config.toml
num_hidden_layers = 8
hidden_size = 96
n_experts = 256
experts_per_token = 8
d_expert = 32
d_shared_expert = 0
hidden_act = "swiglu"
moe_layers = [0, 1, 2, 3, 4, 5, 6, 7]
router_score = "softmax"
normalize_top_k = true
routed_scale = 1.0
balance_loss = 0.00256
balance_bias = false
router_logit_norm = 2.0
router_bias = true
n_groups = 4
groups_per_token = 1
init_std_router = 0.0288
lr_router = 0.00173
vocab_size = 8192
norm = "rmsnorm"
norm_eps = 1e-05
tie_word_embeddings = false
optimizer = "adamw"
learning_rate = 0.00287
beta1 = 0.9
beta2 = 0.99
batch_tokens = 65536
max_seq_len = 1024
train_tokens = 376800000
max_steps = 5750
dataset = "wikipedia_en"
Below are experts of layer 5 (counted from 0) of a mixture-of-experts language model. Rows are named router (the router's row for the expert), gate (a neuron's input weights, with its number), up (a neuron's input weights, with its number), down (a neuron's output weights, with its number) and show model dimensions 0-95. Each number is 500 + 25 x the weight over its row's rms, rounded and kept within 0 to 999. Numbers have three digits each.
After each expert's rows: "comes after" lists some tokens at least twice as common just before its tokens as in all text; "comes before" lists some tokens at least twice as common just after its tokens as in all text. This comes from a sample of Wikipedia text that the model never trained on. Tokens count by the router's weight.

# expert 93
router:476485476467500497526486519472521487457507490528474488481478460501533538473492491548517491497508511549526526499453491461496493540516513510465545505466450488521479516544538490482529476470495472543513530498523482483502485506507508493508523488487509470462471445527511507496507548542495473503
gate1:532525504484507537498512511479490495486468501485474507540519491472526483488558531510563492528501463507537443530508469480500524500492532498477536494479539499504491527532485470501534543553511485500464486522489464545484517485506505482528515464536519483510456472473487488524462489476513501490
up1:485489481507523476477488474508523515527508560498486512503517517498527551506493448498496538472510528478466494508485520471500509509481491482507480507471476488490522490479500490467525484469486471536517540489477455450499487482474513525462488493471542525454506507491521513459559520527492526569
down1:520517530472541497492479475467508530512512506496458515479474481549497507464504488488478482509485490526496484522422502531555510460484481498519512442464498475527529513502494475502562481500465510541534482524528520512503496545481477526507501489510526495459499475500520511506475508483472514457
gate2:516421480523474491490503513498486473483469489503474472496497481435522499552495459510484539553502539497492489495513496469499528518520504538528464450523502492481472497537491487473483531530510468515541493494470506491521510496507478491471556489469538498510480482497462518515499480496479514533
up2:530540500513545534513469487552502518498469491515461545504465516502508523469489487484450513487480484496509554492545486494492480516484518478459428493503497472507511507512539517545469474508486496496468519507494481507444515506488485493501474510499518535474492474540540483518532511518506490547
down2:493460502501509489527492487538493467528451500485466494516475522504502501505527479521510473526511500512464513481508476461430506495498492554497481541491523522509516490485478509493508517481505449519514453518480490492519478507507525491477526491508527581472538447510459504497517476527481451493
comes after: ",", ":", "aged", "N", "-", "age"
comes before: "°", "-", " |", ")", "\n", "%"

# expert 12
router:478475508456504446536487512484510525479471497504474539468475534495532485500548485514493469499521507525525520488474557504489514517541483539471540536529486492514473485511503507471507513473487476514500529492532566487508488501505510447515465526481527537495506463499481530472488507543505471515
gate4:475498521544553509516489461507498499497482519490501536515468514483515483522526486546509464480485507513514461490505520489485498547487454446503534509497529533450470519496507501543498538463501480524521518499487509511537495521509514461488489501482431499453495516466507529521531458493494511461
up4:468475490491493516533551545493505474502521514510446492459521519504553505522494455541479481502485493479507489468471478489473485497465525454501500512465488522541489499513465464495535467508495555497477487510547449497512498492503494524463493456476519528522484495498462509521509507449500502488
down4:472472525510531527573482492500509518439484480515522506486512512516506502471472524473505494529514526473488471523508490505496515557495460485550530524545529501471519498527554567517497519483517457480498463527545495549498496495490503515504476497513508474481485522483489486503528502522507505480
gate5:514538542471487508505506528481497517482486523492508490504474487520473522458475503447484509481529534506507491512518459495509483476463462510542454497502511473504455502445480523476517455467476486539475469509456466546495535470496495505500518473516525506524496545490538482515480467489503542498
up5:481491496485492505495514512505470521525504487498457532501554483537533495461493539504464495527477461494475489490516486508544445529503500482508479478504448458574497471509504468455504492509524469506502512474506451513509522431526494480468529477529511497496466504485502475496508486489483475491
down5:496487521510462475457504448516518480508514499503492467508513486543522545511491474530444489496505462459501466509514479525528452468522505532537512506495484514473499540505502491491497437520466507531534435473463492485528510515489475468489509514494511496499510496528466480493515517460457511517
comes after: " |", ";", "|", ":", " .", " –"
comes before: " |", "–", ".", ":", ";", "9"

# expert 53
router:474505506486531490499528511493503541502460490485466528486463521496516488496505507514486475508542469523483512497467543510498512548536512552510516536477479485536482468525522508488493493487522466494522532522530485531505452504558493469488458493464484518491512425492470526512461495537486476495
gate2:503524500467505497493495535543469543522519507500460581445525508548525488462517509494482504518492451505486510491476495507487466542482497468469474506515520465538453493494565494450489500487514474483514504468500464513514519497516513498508520496488501475523484527533532494507517496515470477501
up2:452472506481556501524501502459488540482491464517492499455488482482533482528495541526507520537475479508485511507498538539542541509545509510475476508519479477516472496526520480509527508495484500505532538482524534513467478529472476474496456528521504495512546480538492510483507505485510462553
down2:505496465471470486531529528479542517474513483507471537499506513542482492478496483481533474500516501481519501510504478538514518445507491485511479499509472477491538445470506493507526495502531500493450487571525542499458468475516526543491510473519536545516488480467499496493470514496542471488
gate3:554495499482508503483451503483430503550522487524476467487465484485516506486535488501539450464543520505511472459527488468470508524500507507493516483477464466519484479480544489521487495455528492521500516519519485477503487468533446507461487473486528460494510508474503507483488485504512499466
up3:498528478460491473534520486498503546488537483547508547497494482502476508502466519477436549501467556458493465485471529507505499510499486508529480512542486494471475527500521530527477515534488504468491516511513470491524497528517497509555507468451499490484510500456480528476519495483526515524
down3:453522484495530519543520491519507503518558502493521504510461521525543497488554525472543501494520496515496506557520461493484498484491434465480517469468510489522503518487507503527526497485489518474523489542516547562505478473460515526506512505526476524535520485544509496507504516504521507495
comes after: " |", ",", ";", " (", " –", "  "
comes before: " |", "–", ";", ")", "  ", "board"

# expert 63
router:523494467519505506515525515529486537499494505458484552483475510464526501486467471524472521491497515517503501518434486505525540492493462550481520506533507497506537531521531513536471472496516511521533505509505513504510517467464500465538503524489504515433513523488511460547495464491509491552
gate11:489531519491481489493560471507490525464454527480497518523485479491510469485515494478493489481538543481573528454499525494474497511519489492504514474513469516503489524521483463527497481488541487522520507503584515520525489507523481502481514545512526486487490523456457495506473476541491482495
up11:529458442506494440521547517503466500503546460509479481511521495485491507513471548531534521533478478501516494507520507458517541519480473454484456521534516471503531473504495468481474488484496516547475483461486480498468497504464519529522480515469485517470506512482508493510519510468528496501
down11:496497495503480489493522489502487529494506485474546512497508499443499520471494472498515481465496506524543505476513515514514495500493527489481553479479479450540542554493488469506514479509470492517499521511504491510543552526434455452499526521515547513503494542508522482496525516549484476530
gate12:508469501526510500524503544459485498444497497501483494518515540479491494490485482517540503447532508498493555510482544484509490498524518447515471464485485496484495498511495484502518499463512563537458474502518554495488466517525479544510521493474504530543490534459498507520462530517523504488
up12:548531505458515508501530494494494499515531505468545522509462489524431529492499466520473519522525490496478539508457529503493534478486461505504505526503512465497508490464499459486527497492500483486517499512489456538523500463484538525542488482504502537474505468489511489484573547481486497490
down12:521477472518505503498492520487452508484523546493493458452500524470502477489497510505468498521509512560530533481523464475498482492562495507503484493505463544511489523496493486491480516504528485515477525480535489518509532502458485484478475462495515515463464502443513489487565510522488559504
comes after: "=", "Track", "Char", "See", " Personal", "S"
comes before: "=", " =", "Results", "Se", "F", "Other"

# expert 98
router:550507512537473500505493481507478484503502535502472484448523494551481479469508505503515496490477498487510507495533478483487504455478458485503471485486542515448525515494489497486518524526531516540489452493469456539506500523477558539456500489529498499468452513530499463483505500520529527472
gate0:506498527471475514509480523487499539493516513487485523531454478473482506505570509502488546534525500468476510514490508492484497495505486541493496476525455498500494495543493517480521481523445475471490542534513512496463505469487527521541545500483532502540536502534465478486495519497456450527
up0:467540538510508504507494488497466513484523505484513463470486527497499486488482528484480498519482485497516475517536562504435498496533535475508501469515471485518528512515526499495500552476479496495511530459487472499486515581451467515537543521512459495476479490477528503488507503529485510467
down0:529470545491464473506478494509518510534544476499488481449482473521505539483526457504500504458495498514550521511552497510492495517504524490512431470460527530509522522466472530508521512492522471532464455516484497521547494505477486489461498486494470483531508482510542490482482501496522505478
gate1:504480465455521482496531524482531507513493475473526531490509491507523489471528489503485549517494467462491473545519472488509530515497512502456501515508514487539486472493500514539518489508541496473495528506490558464519449461513539485483540508494535464497512488511513461561468492494489458521
up1:544512511477531500509528534512515535531486471491499499505497498504511470465424522498479523485525453483510504487502518501515544489520490520464525513500495510504501464491496550494527462503516558511488499487485507482514489516533467486486513475463557497496522474562479461528491460475471465509
down1:522482415490531483492541507489520476478512535494453516496514478510465534489461484499515477496501503516520482462516458534499502511495516478516484492515485519480478458511569469500497491525492517507508467492531518503465457454478472502537519510509502503519496510560475499504531458497507515464
comes after: "\n", " grand", "=", " Coordinates", " el", " pos"
comes before: " Full", " Phylum", " Born", " Coordinates", " Date", " Region"

# expert 109
router:500520525494472508544540505526496491478490501483442480467477472517503467499521476541505484478486537523494473505511506464506435504551517469479525469500478476476532521524499497503532493484532538492452514511531499523503482522503509511543510508503451543481537504466516522486484512546522466515
gate0:544508513486443484520486524495494560524547511493485445499506448476543528483480520502474501497474505514517487526477496516474467536468486508481514471501455479539471470498546520494488523514474494491552502482510524524502505470491526475486508484537512511494516448519496539513489522533481513472
up0:478446539468466518440474507506498511506481541511445467499519488464529478456455484495495531505489507507462467465510505523486457522493481506516494475510498514538500450517471501511487521508486521481545472472489523511459478477538474537493476493543516501503524476504471501487459507519491508497
down0:496494546486499450503508567515522509541510480531486565473464515487524483489500482537473512461479534464509501470547535466487492483485496513512487477498518531519528481513495491491528518524492496533514454524493527534467504539520527521531477482491485474502528528481546487489502494477459485507
gate1:540429499484536517553462483493507463518486516515492516494503499489533501532511469511547416509519499476526488476484528509434496457504541487481519527501495513481515524493485473459489485465506490524526475534478465481510480513518470496485475504496500496472510495468491511529506512484522486477
up1:535498509518521473502540515502552464497525506497512532484456495499488500525514489487509484480452513461538465503505509529502480461520502481491487481553508486486520480487549534510471450509467476500491505514505506494521498497556482527510516512501485455523552477449520480469459547537488507490
down1:451497524521465484447492497471503519462496486518509522492522503551508501458499510508505517481509522516507526477438470477523467510436449499489538493523524514467543476524479510482504477501514460514471533496477488458513571498502491464518510496521504489465508530485497518533509513495498491497
comes after: "-", "|", " dep", " is", " Interactive", " Dep"
comes before: "-", " of", "ed", ":", "s", "ion"

# expert 231
router:470459488518541482528468496482522523451473478551480489492462476509516532517492490537455482478523487532530498484474499494512494499514490520490521468521425468524468513543507461481515479484459485487508530502537510459501516524502464501531532483454527506515505497495497494507492532517476495537
gate0:505515493539480542498475482456499502522466514482537481530502515448491459498495486498518553540517528522498497481508535498508464496508479540490526466484469508530490499463479515464493476501493547514472492496508461491474540497483505508549490522520500564489493453468507484524546506506492544497
up0:533476454487520526487501465531487499506520519510563466520536519466460448490492534473492501506487524508479540501480517487483455515515542513510494465453471517490462492500463481488463472527499502480469521509506510438501497484455480482529518499501481516480468526520508479504502520459485506535
down0:486496538476480467496502534546533474522477494522434484494539535536544479512484516482524483511514558470516473511518478482497510496492528515511492509514498472512522486507480492530493482507539538485517515511498479525481528502498555532459508482498474512503440512467485525440525539494504487513
gate1:503481511472467512502486501537478501488484499513468521463464477486527467491509511497493477466482488516493531471523516490494537524510501515502483533524484465501472490520528538486535465504506520549484529460479476500485487500474505532462530510547488435470446520536476506556493520532509492454
up1:473475506486471490512534511548537514509516483546494495490551494534490480489456543506551494556529482488484496504481502487494539532535495515533511466535521505524504440477507508459519534504522481508499513515523475532502535458477496447505483523516489491521475487467525510511494459485520518506
down1:509480491509503493503486504516451511492521485526504466449495499517496535488521482548514542498495479502467492534490515563472527467527514485506516469470526529516528459474515482472518541518496563500479505563498533504475518521489481481501497522525464522541521505487498491489473563525497511511
comes after: " |", "L", "N", " W", ";", " P"
comes before: " |", ";", "–", ")", ":", "{"

# expert 44
router:504447525502554480504482492443489529469467457524480487453475479539494489501465495510473503490511491513536516473473535498536490514534509516507528513542484467515456482516519477477520497489467482514519547508557525494484499532501504440533502514489542500506526476502505531492490513505495500534
gate3:497522515477460535483497514540520470502531531486467546475492521521541515485540496478514470496526470464490474514487494526470520500493535484511513462497524508491546502505526504521464506529541494466536472496479483527531489479552519524446480491504540499535497515498513488499531528516520521441
up3:484514468509518490494504440482533480455489496488501533473469488542521485481486507486513462469507529508515506486484518465530489498509493496469511514565445482454486511477516507504524510485516518470460532520478498487538520496509464507507512521481484472522555462443528503495521504510552518531
down3:490482501488506453492509486493520511449499502472529496489544476489494458508490502468509540501473523522497527525490492496540531495497533572485467492548459451495527484512488514538508483509471476472468541487536504465513507461482504495505545538490515472494532516512533511466511489478542482522
gate4:540468527451489490501495497514480499523514487493499489507458486471519433480485490513523542483483501512489539525499518510475507479497524504507528488490548528462516461537498490497493525527492532520460542500483542531483463567467497463480499500523494490461539536514526503503479492517503466463
up4:465512463489477523520469477491537510468483495487539497529509513478488533560499532515482489502512485530464456487499489502486548541517455506514527468467530486531492531515459498506528490484491487456500475522522487524463482476514503488520465540463487515498506489512467464505521439471475515517
down4:475530508502478487506500533503507492506441492513517470491525471512508530485543495472455534500488486566461488531501504503512470474528467517491485474502510470509506561443485512513504492546479470493477481510475498470453474506476533488529498512482515531549533445533495504492500473490511492494
comes after: " |", ";", ".", "–", " −", "19"
comes before: " |", "–", ".", ";", "%", ")"